{"hidden_size": 384, "normalize_top_k": true, "routed_scale": 1.0, "balance_loss": 0.0025, "router_bias": true, "init_std_router": 0.0165, "lr_router": 0.000749, "vocab_size": 16384, "norm": "rmsnorm", "tie_word_embeddings": false}
Below are experts of layer 2 (counted from 0) of a mixture-of-experts language model. Rows are named router (the router's row for the expert), down (a neuron's output weights, with its number) and show model dimensions 128-191. Each number is 128 + 24 x the weight over its row's rms, rounded and kept within 0 to 255.
After each expert's rows: "raises" lists some tokens whose logits its average output raises strongly, later layers aside. This comes from a sample of Wikipedia text that the model never trained on.

# expert 12
router [115 120 114 141 118 116 198 101 157 118 167 151 137 108 145 124 131  99 127  97 121 220 133 110 127 125 162 112 145 135 128 137 114 114 116 140 117  98 129 132 126 141  80 118 130 128  93 139 120 148  91 136 110 198 118 145 137 141 110 129 141 138 146  89]
down0 [147  96 120 112 127 135 174 147 140 110 129 114 133 100 118 135  73 123  92  94 118 124 124 136 164  89 109 171 159 110 101 116 124 104 122 134 125 121 148 138 132 113 122 101 109 120 159 124 169  76 100 135  79 137 141 125 118 158 102 129 129 191 128 123]
down1 [147 135 157 127 155 121  84 175 122 101 124 135 124  97 138 101 149 163 177 148  68 120 132 150 159 156 135 123 135 108 127 145 128 121 115  93 109 159 104 134 152 163 109 114 166 120 149 158 126 161 118  86 101  91 115 181 123 156 117 149 132 111 115  88]
down2 [162 121 116 114 115 109 150 139 120 109 158 109 167 102 111 119  97 187 149  87 104 166  92 139 129 128 126 113  59 123 135 102 159 125 139 105 117 172 116 154 161 104 128 128 135 119 134 155 102  35 109 149 159 160 128 149 101 140 142 129 116  84 126  97]
down3 [111 132 108 123 183 144 121 126 156 152  85 122  98  85 146 137 110 139 156 122 110 109 123 138 133 110 127 151 124 163 124 131 141 129 119 133 112 131 139 105 150 118 171 146 142 140 132 118 119 105 141 103  90 152 116 105 131 138 115 121 115 175 106 142]
down4 [119 134 118 134 141 154 144 152 172  98 143 121 142 174 122 127  79 170  89 158 138  81 140 145 120 124 129 150 112  90 132 110 164 139 145  85 106 156 142 132 145 140 100 130 115 133 150 109 152  85 149 164 150 190 124 107 162 113 114 116 133 161 151  88]
down5 [105 183  99  90  97 110 161  99 111 150 179 127 103 155 115 166  90 151 121 120 117  75 175 113 142 118 175 156  96 104 135 119 141 107 125 162 129  80 144 184 112 150 136 133  89 118 132 137  53 103 136 142 136 174 143 170  73 145 150 122  84 107  88  76]
down6 [114 158  75 125 169 124 141 147 188 141 160 108 141 125 157 154 104 142 108 142 109  84 146 140 127  94 140 112  92 151 156 118 161  81 134  84 119 162 127 145 118 208 123 113 133 123 138 119 115  75 154 153 110 167 130 119 155 165 100 118 151 124 131 102]
down7 [132 137  96 123 119 128 172 131 163 111 178 132 137 155 146 133 102 143 116  85 147  91 149 106  71  89 125 148 118  97  88 104 156 145 136 114 101 126 130 146 169 159 144 107 131 143 158 114 103  76 112 131 116 162 152 116 107 159 150 109 125 115 143 114]
down8 [131 103 109 143 109 135 180 133 112 135  79 109 109 144 102 131 138 124 112 151 147 137 129  98 100 124 132 138 146 144 138  86 136 165 140 173 125 146 128 115 106  94 154 147 117 100 126  89 112 117 147 150 154 139 157 119 115 127 165 139 100 124 132 159]
down9 [108 147  96 158 155 156 144 130 149 104  83 125 140 158 137 125 120  98 157 140 131 168  92 117 123 133 109 139 122 100 119 139 126 151 123 139 130 174 156 123 123 118 158 130 150 130 154 121 130 111 149 140 173 128  54 108 155 146 113 120 139 151 125 150]
down10 [139 116 120 151 142 101 135 128 110 117 125 133 112 140 152 109 117 112 145 119  92 118 150 137 103 123 163 148 148 144 122 134 102 150 186 105 149 149 148 151 124 162  79 136 131 100 169  89 170 150 152 129 162 108 144 188 100 156 121 138  96 131 117 106]
down11 [153 111 168 132 152 128  97 146 102 115 143 123 124  98 131  98 101  80 142 113 109 150 120 127  95  97 137 118 164 121 148 127  96 135 124 112 140 101 133 138 128 134 126 133 107  88 137 136 116 159 113 120 106 118 183 131 104 125 119 136 128 126 137 128]
raises: ", ", "-", "/", ". ", ".", "–"

# expert 20
router [134 132 104 143  99 118 146 126 122 120 157  90 116 141  85 134 157 171 130 140 140 118 154  93 109 135 181 130 152 111 151 147 119 151 123 122 153 102 132 127 138 177 139 136 135 132 153  99  90  72  98 152 117 141 135 121 100 142 116 124  92 135 154 136]
down0 [ 94 154 134  68 123 126 130 108 119 131 143 119 139 173  95 155 126 132 115 101 125 101  75 143 120 127  87 109 125 131 172 137  94 149 140 109 162 121 146 113 167 143 122 115 137  67 139 118 139 116 148 130 114 155 119 100 103 112 121  93 103 113 124 113]
down1 [ 97  95 154 155 133  86 100 131 136  79 129 123 134 145 166 114 109 117 106 131 125 155 145 129 151 123 115 140 101 105 123 133 162 116 151 152 163 127 124 126  92 153 137 119 171 109 183 144 118 130 109 132 115 129 110 114 137 121 112 138 113 162 144 176]
down2 [151  86 120 135 148 141 106 144 160  86 132 150 121  83 124 105  80 171 118 135  96 137 124  82 144 144 136 138 104 146 146  71 140 108 120 133 159 129  74 139 142 147 109 141 185 134 157 130 136 105 102  88 184 142  93 144 118 193 128 145 135 183 125 150]
down3 [110 146 134 162 146 148 147 124 116 125 111 157 119 119 156 112 157 157 118 145 143 134 143 116 146 165 114 100 145 135 114 122 107  77  87 132 163 133 117  95  81 177 158 124 147 108 114 137 141 149 122 145 133 147 113 166 104 111  93 166 156 140  97 116]
down4 [125 117 139 142 116 163 110  98 121 140 135 162  87 174 146 138 145  87 136 111 145 146 131 113 116  95 110 131 175 125 107 139 138  95 117 108 169 132 161 132 123 143 112  79 124 140 103 132 130 208 125 113 111 135 134 151  82 165 136 106 128 118 122 151]
down5 [168  84 150 168  94 143 131 120 150 136 126  73 132 108 120 144 150 154 121 106 102 184 157 128  95 162 148 103  70 134 129 158 122 150 140 137 165 165 143 139  79 135 153 131 153  87 128 145  86 146  95 126 135 168  96 128 133 145 162 103 111 136 122  86]
down6 [141 120 130 168 136 178 105 108 101 149 133 154 140 144  91  86 123 155 125 136 126 157 152 102 134 119 112 142 104 133 103 120 123 111 141 138 140 103 108  86 133 139  79 127 139 141 167 196 131 129 111 100 147 122 123 162 125 166 126 127 148 135 192 147]
down7 [124 131 147 103 123 133 149 168 137 111 164 148 135 109 165 171 101 114 121 116 124  71 134 133  82 139 122 131 132 128 141 101 141 129 155  82 120 137 119 171 111 118  80 121 130 105 117 141 149 152 145 145 117 128 105 153  79  98 108 138 173 100 136 101]
down8 [126 134 140 117 102 129 131 162 137 111 131 127 137 174 119  93 120 109  99 124 126 135 119 125 136 116 129 147  92 169 179 127 100 111  78 131  87 106 108 114 131 132 164 154 134 106  71 173 134 147 179 143  99 118 110 107 122 123 151 120 150  87 167 115]
down9 [119 145 200 145 127 163 113 171 197 144 133 106 118 135 125 145 156 131 145 131  88 117 127 155 164 112 108 135 167 138  95 118 153 136 165 115 123 139 137  97 136 163 157 154 112 109 126 119  99 127  81 104 116 114 136 126 178 122 166 144 125 139 139 136]
down10 [ 98 183 105  91  87 123 151 126 103 141 119 110 136 122  98 143 129 149 101 132 126 145 153 161 125 129 107  96 106  89 135 106 179 128 124 115 123 129 103 109 107 120 101 115 122 141 125 125 128 105 199 132 133 152 121 142 149 115 145  98 146 132 120 111]
down11 [ 98 132 129 131 128 160 163 143 139 145 130 122 110 111 138 141  98 136 140 118  93 166  87  87 165 137 150 100 127 117  98 172 128 135 133 147  89 134 161 155  72 125 131 141 129 136 160 142 144 132 152 158 154 149  87 116 144 126 162 101 136 148 108 163]
raises: "Province", "Province ", "villages "

# expert 14
router [119 147  78 167 132  94 139  94  96 115 132 113 126 155 140 137 123 177 148 116 139 144 192  82 129 175 166 103 104 137 149 126 128 109 101 106 168 139 117 197 148 144 125 126 157 131 143 134 122 131 101 181 112 100 133 128  87 121  97 136 152 129 142 143]
down0 [153 122 141 137 139 135 108 115 157 115 164  83 138 144 147 150 152 110 119 129  99 144 134 110 148 144 131 190 136 127 112 108  86 154 136 134  73 161 121 131 115 141 117 130 127  76 116  79 104 131 117 123 104 111 153 124 151 150 100 158  91  84 136 127]
down1 [ 73 156 118 177 130 148  85 120 154 136 152  74 148 164 149 126 118 138 120 118 126 155 132 132 135 119 140  68 110 149 113  90 112 131  77 114 172 131 122 130 136 117 106 114 157 134 100 106 128 143 147 168 107  81 100 122 146 142  86 159 129 130 143 145]
down2 [162 112 104 118 150  94 125 134 126 137 101 125 112  97 122 124 137 128 135  90 122 100 146 124  57 153 145 129 156 110 149 101 151 136 124 106 174 145 131 153 140 145 157 133 130 167 132 171 128 133 126 147 103 147 122 108 116 107 138 144  99 123 161 132]
down3 [129  96 131  71 127 136  75 150 125 128 130 172 145 127 139 138 124 120 111 131  64  78  99 114 157 132 113 133 113 128 135 128 154 115 140 119 146 145 153 116  99 139 158 116  84 118 122 151 103 163 151 132  93 147 156 155 150 133 136 127 133 133 141 116]
down4 [151 131 147 128 149 151 131 140 161 131 133  95  78  92 196 116 118 108 131  94 114  77 112 152 129 123 115 133 136 154 104 145 122 132 151 123  70 106 118 129  98 104 110 133 140 146 159 169 148 137 155  96 101 175 101 126 105 117 142  98 120 207 154 123]
down5 [157 121 130  91 149 131 154 159 139 114 112 154 162 140 181 170  96 120 117 102 114 142 161 106 127 109 155 144 173 146 161 115 111 115 108 104 152  67 120 116 143 166 120 119  87 158 125 143 133 174 120 111 115 134 183 140 121 147 126 121 164 139 150 180]
down6 [ 83  72 119 111 148 120 120 125 103 109 133 136 102 102 144 155 152 151 145 139 163 144 113 121 103  75 143 127 141 110 114 158 153 119 152 126 126  98 131 139 115 153 117 133 142 141 172 137 123 124 120 108  97 128 122 151 111 161 143 123 134  89 154 135]
down7 [151 114 121 155 100 136 103 121 142 115 120 117 154 142  97  94 148 120 165  86  96 172 108 150 109 138 128 109  88 147 125 135 157  66 113 112 154 109 177 152 166 165 158 114 156 119  78 101 163 156 138 162 151 131 142 116 108 127 151 153 175 105 159 116]
down8 [182 141 165 163 151 125 160 100 108 143 120 118 154 137 132 154 124 116  93 136 134 171 145 109 138 152  93 120 105 139 119 143 109 103 123 136 125  58  88 109  92  90 148 114 120 152 114 125 140 126 143 103 110 139 110 118 119 138  91 123 141 138 140 136]
down9 [122 102 147 177 106 147 142  97 121 141 129 140 127 126 134 171 132 132  89 132 124 134  88 133 134 113 141  82 139 135 126 121 131 100 146 136 109 160  94 125 163 138 101 156 170 120 127 143 121 138 138  99 144 143 120 145 119 127 116 131  94 151 123 114]
down10 [132 142 126 103 136  98  97 123 151 130 157 123 118 138 120 155 139  81 122 101 114 111 130 155 162 106 109 121 130 144  71 129 153 143 155 118  64 173  70  89 121 129 143 127 102 137 145 113 152 154 157 112 104 117 129 160 140 110 169 105 132 135 128 102]
down11 [138 122 115 153 108 148 105 134 164 176 106 139 118 144 147 132 101 109 111 170 110  95 136 106 146  67 158 134 173 124 125 100 155 120 132 146 143 139 172 111 105 140 157 162 108 122 168 125 146 127  99 136 132 132 101 110 155 136 102 144 156 119 119 147]
raises: ", ", ". ", ".", "-", "\n\n", "E "

# expert 7
router [137 157 112 120 141 148 118 156 135  95 114 125 141 142  97 158 186 159 151 115 148 121 148 106 133 150 164 111 112 153 144 113 126 130 150  92 161 130 127 126 138 145 135  91 142  91  86 116 118 125  99 171 155 110 155 117 120 154 139 129 153 130 124 117]
down0 [170 139 136  98 124 128 169 141 125 153 134  93 130 129 125 125 156 148 130  96 130  90 106 132 142 145 112 152 160 145 133 149 114 154 158 164 138 137 127 120 139 130 145 182 138 149 118 121 120 121 117 139 139 156 143 132 130 112 132 119 137 119  92 118]
down1 [119 103 110 140 156 127 149 104 119 123 115 169 169 113 130 116  64 120  76 104 107 139 144 111 140 131 162  75 130 112 137  98 147 148 122 139  98 126 119 151 150 137 124 150 121 133 122 157 181  99 124 139 130 161 157 140 148 102 150 155 147 106 112 127]
down2 [114 112 118 121 126 100 108 124 119 109  79 114 131 134 130 124 118 119 146 134 109  46 127 163  95 148 102 145 158 144 176 120 133 100 106 153 128 108 131 118 102 122 158 134 197 132 101 102  81 158 180 160 136 110 111 138 137 122 141 152 140  92 121 167]
down3 [139 138 143 102 119 100 166 117 135 122 135  92 117 126 158 148 151 109 108 120 140  72 119 106 141 148 108 128 113 118 120 144 137 143 143 178 126 124 142 121 120 142 140 148 137 111 107 154 142 117 112 127 131 126 193 111 133 126 125 139 138 101 114 133]
down4 [102 121  93 160 143 150  85 139 131 138 109 161 145 122 104 138 107 122 142 125 101 176 128 149 118 108 143 133 131 131 121 101 136 148 127  84 140 139  93 128 129 122 107 103 132 124 158 117 128 129 162 117 127 101 102 148 133 129 144 129 106 133 131 149]
down5 [125 133 120 158 143 210 119 115 153 132 124 104 122 146 102  76 143 137 169 127 150 155  99 116  82 107 116 113 128 154 136 119 144  93 119 130 117  89 142 168 147 124 136 115 130 175  74 114 127  75 135 116 109 125  85 156 114 120 141 140 144 133 119 132]
down6 [113 122 126  93 113 149 118 142 142 170 165 131 126 136 132 114 115 107 155 109 161  72 154 123  97 110 120 125  98 102 112 160 169 117 134 149 105  73 169 136 115 132 135 161 107 139 130 151 149 128 108 130 164 159 127 132 144 144 105  87  97 158  99 136]
down7 [105 107 113 147 158 118 106 121 155 105 129 158 115 127 146 153 117 107 104 136 122 144 139 131 108 115 140  94  77 116 132  91 166 114 122  98 118 147 111 156 127 108 116  86 140 110 122 115 116 155 130  96 117  82 140  83 138 135 165 123 134 144 143 143]
down8 [101 151 115 139 129 142 151 152  80 129 122 141 157 157  89  99 150 171 168  95 122 184 114 112 136 127 136 161 156 148 160 105 186  88 119 114  84 165  61 149 142 117 157  70 136 142 134 109 139  99 127 135 121 134  89 147 159 165 139 137 135 145 159  97]
down9 [132 148 131 128  80 145 135 116 126 118 109  96 120 118 162 127 105 127 104 137 163 122 128 142 132 162 131 113 113 121 106 174 107 186 153 138 142 114 107 106  96 109 127 166 106  65  88 142 116 138 158 134 100 130 197 110 104 132  80 156 129 113 145 157]
down10 [ 95 156 151 129 101 112 138 170 121 132 131 116 141 139 104 110 133 134 154 133 122 155  71 111  81 108 144 116 122 135 198 136 148 140 115 154 107 145 129 155 137 142 139  78 154 117 112 100 122  70 113 142 112 126 129 158 130 119 108 144 126  95 116  97]
down11 [133 102 114 113 130  40 196 135 119 107 119 122 146 131 127 108  98 114  96 128 114 165  99  95 204 108 131 125  97 101 115 105 121 132 154 181 135 138 133 139 155 186 151 110 141  89 164  89 143 124  98 120 135 155 134 118 170 129 113 158 126 106 126 106]
raises: "Occupation", "Education", "Country"

# expert 16
router [ 86 154 121 139 121 135 128 119  57 118 146 115  80 154 120 147 150 140 104 115 136 165 167  76 175 129 144 123 104 133 129 121 141 124 112 103 161  87 132  82 138 149 110 128 146 178 153 120 133 132 113 153 136 177 124 105 111 142 147 176 150 169 182  97]
down0 [162 129  93 168 157 104 115 109 115 124 115 140  99 137  97  98 140 166 151 161 113 253 139 114 157 128  93 132 155 137 123 120 143 135 134 148 121 142  78 150 109 130 158 140 130 143 152 148 117 138 136 149 152  87 152  92 158 108 137 141 114 127 146 116]
down1 [119 125 126 120 137 139  78 105 127 134 151 130 126 155 111 111 123 125 144 130 105 206 160 149 150 119 156 128 113 130 148 113 146  92  50 110 127 180 142 129 112 164 158 157 119 145 107 124 152 108  79 129  96  95 164 102 114 111 131  92 133 129  90 126]
down2 [161 143 143 122 140  77 133 126 182 128 111 113 134  93 145  98 112 117 118 146 108 243  92 149 117 129 141 111 106 128 117 146 121 126 115 179 116 170 115 144 105 117 106 129 112 122  75 115 149 138 134 164 125  42 139 111 147 103 135 103 107 132 121 157]
down3 [131 122 138 118  95 153 147 136 156 150 108 118 110 103 102 134 113 108 112 119 120 162 139 178 130 152 110 151 159 118  84 108 150 118 114 129 148 116 179 152 147  80  96 101 124 119 133 138 160 108 113 114 128 178 110 138 148 113 138 127 108 125  97 128]
down4 [167 123  76 141 157 123 116 141 148 126 148 154 126 135 155 108 127 147 159 144 121 147 153 145 144 135 107 109 163 122 125 149 118 111 133  92 151 137 147 164 125 118  99 100 117 167 129 151 141 132 129  99 138 112 128 153 108 122 136 145 140 103  81 169]
down5 [124 127 106 161 150 158 129 126 122 119 161 135 116  87  91 174 132  99 139 110 104 221 134 148 124 133 144 116 100 114 137  82  94 124 111 128 146 110 104  80 174 148 102 145 124 162 131 127 123 135 135 103 167 180 144 141 144 127 113 141 124 149 136 119]
down6 [117 115 143 127 118 111 124 130 113 134 112 149 113 114 141 118 127 159 119  96 122  86  67 113 164  91 138 139 142  91 152 141  77 122 105 121 110 101 163 102 123 122 160  91 138 141 123  96 128 166 113 111 154 102 137 129 156 121 142  97 121 135 117 156]
down7 [126  89  91 164 200  77  94 120 208  86  85 125 159 152 122 102 130 130 154 146 105 135 119  85 122 123 116 168 158 109  77 128 131 139 152 107 131 167  68 123 128 103 115  87  95 114 104 108 128 111 100 152 146 140 137 152 104 130 139  79 142 168  89 134]
down8 [169  70 108 100 133 139 142  87 127 105 126 139 150 140  84  89 136 106 120 110 123 234 137 109 107 154 123  92 115 203 140 109 117 122 129 134 158  82 104 141 134 174 144 120 102 101 100 124 148 118 112 121 114  88 166  78 135 106 114 118 110 121 150 147]
down9 [110 142 215 132 173 122 141 142 153 113 125 170 120  89 140 101 135 127  92 103 166  61 117 131 152 137 146 130 129 160  95 120 109 149 116 111 118 149 154 133 135 114 124 136 118 140 117 107 127 132 107 172 123 128 103 146 120 123 144 125 123 107 145 126]
down10 [128  93 109 126 167 160 134 149 121 130 123 128  95  90 145 131 132 123 111 166 134 106 113 117  92 134 129 169 150 132 128 143  95 122  97 112  84 139 113 165 162 138 154 104 118 130 179 113 127 153 183 103  84  94 144 129 117 144 114 136 117 156 143 121]
down11 [136 113 138 121 125 105 129 104 179  94 108 127 135 152 112  91 113 159 135 100 144 219 106 119 114 134 162 117 143 107 139  96 155 121 136 115  75 166  89 124 118 141 155 134 106 132 127 113  81  94 133 168 102  65 127 104 131 124 137 139 134  79 141 168]
raises: "kg ", "mm ", "AM", "km "

# expert 2
router [ 82 109  94 140 100 118 130 140  97 105 155 116 118 190 139 150 138 155 111 130 141 172 169  95 109 128 156 119 148 167 136 107 113 132  87  98 150 113 155 120 163 152 150 137 142 150 133 100 122  99 114 169 148 137 121 147 112 114 122 158 114 128 150 124]
down0 [ 83 144 171 176 131 129  73 128 141 140  96  65 110 125 123 134 141 143 138 129 184 180 107 105 118 133 132 120 116 108 140 117 103 121  96 131 143 127 132 109  97 123 139 157 121 136 138 101 100 114 131 144 127 140 130 137  95 128 110 111 117 139 139  92]
down1 [117 105 149 128 141 177 127 150 109 125 130 100 112 187 145 158 130 130  91  91 160 170 133 162 122 113  99 124 128 133 125 149 122  95  98 164 111 131 102 147 141 116 134 133 120 106 139  98 145 127 135 130 144 143 141 106 146 139 103 152 130 126 102  78]
down2 [124 157 116  85 126 116 184 148 122 119 144 166 140 120 148 120 179 125 183 123  43 236 110 145 115 129 145 157 137 160 115 119  92 149 117 106 167 148 119 149 113 109 133 160 127 136  95 133 146 146  95 145 113  83  93 132 133 115 123  97 162 145 167 152]
down3 [132 121 124  98 138 103 125 165 131 120 139 155 128  99 115 180 128 108  79 110 165  74 125 109 111 107 118 146 148 101  95 114  98 168 105  69  95 109 115 175 144 141 106 137 131 137 125  93 103 159  90 116  93 164 133 149 124 146 134 129 136 148 110  92]
down4 [ 97 113 141 177  96 125 100 144 139 135 102 157 129 150 159 142 111 156 100 127 119 197 162  88 120 168 107 128 160 164 128 138 122 132 133 106  97 119 107 127 122 141 137 138 126 131 100  94 132  81 147 112 173 128 162 136 132 129 119 154 134 105 135 166]
down5 [ 93 113 165 134  80 134 116 129 155 155 131 109 123 127 158 163 107 134 148  98 127 193 159 107 133 106 146 206 132 139 150 116  97  99 118  92 131 103 134 115 151 105 165 168 128 141  95 144  94 117 140 120 119  72 119  91 144 178 165 128 119 125  84 148]
down6 [ 98 132 146  95 158 146 132  77 125 151 114  78 151 179 160 115  97 162 155 158 133  92 128 144 153 108 146 113 140 148 130 136 108 125 118 114  99 120 150 105 115 102 155 116 144 106 129 145 122 120 153 122 162 125 140  76 122 125 117 131 131 142 119 130]
down7 [161 132 134 155 153  99 172 143 145 140 155  94 134 163 117 118 101 121  88 155 127  43 119 136 160 145 102 117 164 133 127 126 143  89 155 159 137 175 134 104  89 107 100 101 106  98 125 112 121 109 131 101 122 118  91 129 148 100 163 129 163 127 112 108]
down8 [160 172 110 125 125 152 155 120 131 119 103 127 144 119 156 103 104 142 129 143 106  29 126 134 124 129 143  73  95  98 119 106 170  93 135 114  76 137 114 139 159  95 111 132 137 170 120 136 100 120  96 130 175 176 107 127 170 162 140  89 107 149 141 112]
down9 [196  96  96 120  98 117 117 124 120  99 127 157 166 163 118 120 147 163 163 136 128 124 115 127 101 162 173 152  94 129 139 150 116 133  94 110 147 134 122 129 153 114 130 141 175 116 102  72 121 130 118 105 121 123 116 103 126 143 103 148 124 114 118 108]
down10 [133 139 149 134  99 124 115  93 151 120 129 154 137 130 128 164 119 118 156 113 161 172 154 113 126 148 148 137 140 142 130 153  93 134 116  55  99 111 109 126 129 119 143 118 161 137 113 143 139 104 118 102 153 110 179 150 166 128 108 141 138 122 119 124]
down11 [109  88 112 112 148 110 121 142 124 112  95 127 159 133  87 137 141  87 129 150 113 122 146 146 122 151 126 101 156 113 100 123 115 121 145 168 111 132 130 164 105 168 131 103 119  86 160 109  90 147 118 140 115 148 160  92 142 172 105 128 100 165 175 159]
raises: "of ", "or ", "(\"", "and ", "| ", "("

# expert 19
router [160  92 120 167  83 113 112  68 107 147 125 103 181 116  86 110 157  96 121  94 134 132 134 106 167 174 113 106 166 118 167 121  94 131 135 145 129 137 150 149 128 159 126 113 155  85 104 104 143 125  98 117 132 101 118 110 139 101 125 141 162 102 125 176]
down0 [124 154 111 144 146 157 165 138 117 109 114 138 143 116 110 170  85  94 129 138 138 192 115 136 107 121 131  97 149 160 135 183 137 151 133  81 106 176 141 138 150 138 103 114  85 116 115 147 129 159 140 167 144 116 141 151 118 140 126 101  95 143 125  69]
down1 [116 155  95 113 143 134 131 123 120 129 173 159 135 108  90 114 197 132 103 146 143 115 135 140  98 111 125 116 147 100 129 106 122 118 155 115 132 143 134 171 121 162 144 122 132  89  87 135  98 106 144 166 145 137 134  75 115 128 129 115 112 122 118 132]
down2 [147  91  80 180 116  99 127 124 126  89 115 160  90 133 130 187 136 136 115 104 146 134 159 123 117 143 130  74 147 132 109 108 126 128 167 136 173 153 115  96 125 163 130 145  99 154 126  94  97 131  74 131 159 137 119 126 108 140  77 115 106 123 131 131]
down3 [122 158 108 130 104 134 152 123 106 156 109 123 154 108 167  99 112  71 149 111  97  97 139 122 114 134 151 144 108 157  96  98 163 134 173  89 125  84 133 125 137 139 150 152 140 169 151 122 112 143 102 125 112 151 127 149 125 143 140 141 109 118 137  89]
down4 [105  90 112 138 114 108 105 113 105 126 115 103 132 101 146 114 141 129 122  74 149 107 144 119 126  97  88 143 149  88 141 138 139 133 123 157 118 113 113 163 133 112 113  69 146  72 118 137 138  90 145  95 115 122 145 114 145 131  83 185  95 152 139 103]
down5 [153 106 146 123 116  99 158 141 109 115  85 108 151 146 136  84 133 101 145 108 128 252 101 126 119 155 123 107 152 113 154  91 118 104  97 180 121 117 133  72  99 110 136 128 150 118 128 154 111 136 134 134 120 153 141 111 119  78 107 170 139 106 149 126]
down6 [126 125 102  98 155  91 140 112 104 140 130 132 118 144  87 126 150  99  82 161 121 171 139 115 123 128  84 142 147 134 133 126 136 117 117 109 136 170 135 129 142 115 137 126 107 105  72  90 104 122 106 143 120 124 151  57 111 147 143 125 107 130 104 114]
down7 [ 85 172 146  90 148 123 162 123  95 155 147 140 108 144 172 124 105 123 140 139 114 129 132 130 128 117 111 168 121 126 132 127 116 126  98  90 102 160 101 134 142 120 101  95 139 133 143 146 146 137 176 102 123 178 123 154 130 124 163 131 125 163 134  89]
down8 [187  89 120 130 137 155 133 143 101 114 165 103 140 118 120 128 105 136 122 125 134  81 135 128 135 128 102 145  79 160 113 109 128  85 158 133 120 149  85  90 121 142 135 168 128 121 114 118 145 110 135 171 128  97 116 127 133 117 118 118 128 102 127 129]
down9 [118 125 107 179 116 178 120 142 117 168 141  90 102 146 112 102 127 111 112 113 111 130 131 109 121 143 110  86 146 133 167 103 140 173 125 142  82 154 128 144 112 139 142 116 123 138 126 107  99 131 111 154  83 130 153 117 145 105 137 115 143  98 110  72]
down10 [155 128 150 129 160 155 125 128 173 126 106 154 134 114 146 136 110  99 116 162 116 106 118 127 141 116 142 174 107 109 146 153 125 106 126 111 145 167 124 134 132 110 103 142 135 138 152  83 147 110 187 140 130 146 110 131 137 100 138 139 159 127 141 164]
down11 [135 111 126  73 145 110 122 148 124 166 141 139 132 131 123  78 144 167 120 117 120 155 128 128 108 129  86 134 134 135 137 142 122 149 141 153 125 160 115 105 106 162 139 109 108 156 123 134 163 106 134  65 128 175 149 112 124 166 124 137 130 138 130 135]
raises: ".", "-", "- ", ". "

# expert 15
router [108 103 119 127 125 131 145 102 107 135 140 134 123 117 140 115 157 121 140 101 146 198 140 119 124 132 135 118  89 161 112 130 143 134  92 126 107 105 146 152 151 133 122 136 168 121  98 107 113 136 102 114  98 137 106 140 126 150 140 129  93 132 127 134]
down0 [ 75 135 115 142 102 107 139 192 122 128 129  83 112 128 122  96 137 109  93 113 134 128 151 153 119 137 112 114  95 165 137 144 117 150 143 152 140 137 114 124 127 144 132 149 136 121  88  91 152 144 111 165 147 137 138 117 105 117 125 123 133 117 177 117]
down1 [134  77 165 128 128  88 125 115  94 111 120 117 143 109 129 107 150 133 114 114 135 166 114 112 135 118 147 199  77 118 134 126 153 137 141 142 107 111 124  99 148 127 122 117  79 132 106 102 119 100 137 108  70 139 131 116 121 133 139 159 157 150 116 121]
down2 [110 182 147 129 133 134 159 172 146 152 125 159 134  93 197 123 141  99 149  92 147 158 122 110 146 172 126 140 135 142 128 157 140 149  99  94 131 127 118 113 136 141 142 106 169 103 152 133 143 163 123 145 142 200 110 130 102 169 117 105 121 124 117 128]
down3 [103 127 144 127 134 142 130  96 148  93 120 142 153 148  95 114  68 146  91 152 156 107 119 133 144  94 118 107 146 140 189 128  97 110 174 171 117 145  95 166 117 107 140 190 110  95 129 141 100  86 158 129 118  98 123 119 166 106 177 115 111 138 146 119]
down4 [116 155 126 116 123 142 102 108 119 128 135  93 166 152  66 172 104 154 107 139 119  98 117 111 136  95 121 141 141 122 158 163 113  97 135 147 144 147 103 176 148 155 162 106 115 120 134 164 149  98 124  97 130  90 132 132 162 127 145 112 164 139 169 172]
down5 [ 95 106 136 147 119 111 170 129 115 104 127 158 147 128 118 112 134 117 121  99 138 102 161 114 130 171 101 140 118 163 120 130 138 105 167 154 154 133 129 146 125 115 143 144 115  94 137 132 115 166  98 131 129 123  89  96  96 101 107 125 160  82 133 117]
down6 [155 115  94 124 100  86 101 136 127 106  80 126 120 126  98 139 125 147 117 130 165  86 124 119 152 121 115  86  85  88 140  93 132 120 159 140 135 127 123 136  95 137 133 122  96  95 103 105 137 156 116 127 117  98 155 131 130 101  94 138 145  80  94 106]
down7 [128 127 149 150 119 131  66 114 148 148 165 112 160 132 122 146 134 174 121 121 159 140 157 111 166 148 147  67 139  82 154 143 113 117 126 115 138 101 124 119 127 154 130 160 119  86 117 139 124 155 120 121 121 122 138 116 113  78 125 161 162  91 123 111]
down8 [ 87 161 111 118 150 185 146 126 122 107 129 119 142 135 126 132  93 105 107 146 125 171 104 132 137 124 155 189 135 136 103 139  97 133 128 126 136 177 113  92 150 109 144 140 175 181 116 116 100 123 156  98 140 121 132 142 116 201 159 113 136 183 101 158]
down9 [166 100 124 121 112 170 128 100 143 122 132 129 127 149 102 156 121 133 162 138 150 108 147 110 131 125 108 126  95 185 135 116 140 105 115  97 117 128 166 119 166 118 139  94 104  92 156 127 116 115 140 156 178 102 129 122 141  96 119 145 163 150 137 159]
down10 [131 127  95 127 146 106 126 138 117 105 104 126  85 100 132 156 167 131 122 115 149 165 131 128 107 115 131 113 119 101 117 157 112 153 152 167 132 100  83 103 119 170 134 136 135 129 113 137 177 119 125 180 153 135 133 118 123 127 164 141 110 150 153 123]
down11 [116  88 129 124 149 113 145 139 150 114 156 144 120 109 149 118 146 122 127  93 135 109 155 116 101 144 151 126  97 160 133  95 108 108  88 113 148  97 141 118 109 156 139 132 120 171 115 150 119 149 133 167  94 103 106 126 104 142 114 121 146 141 137  87]
raises: "-", ", ", ". ", ".", "en"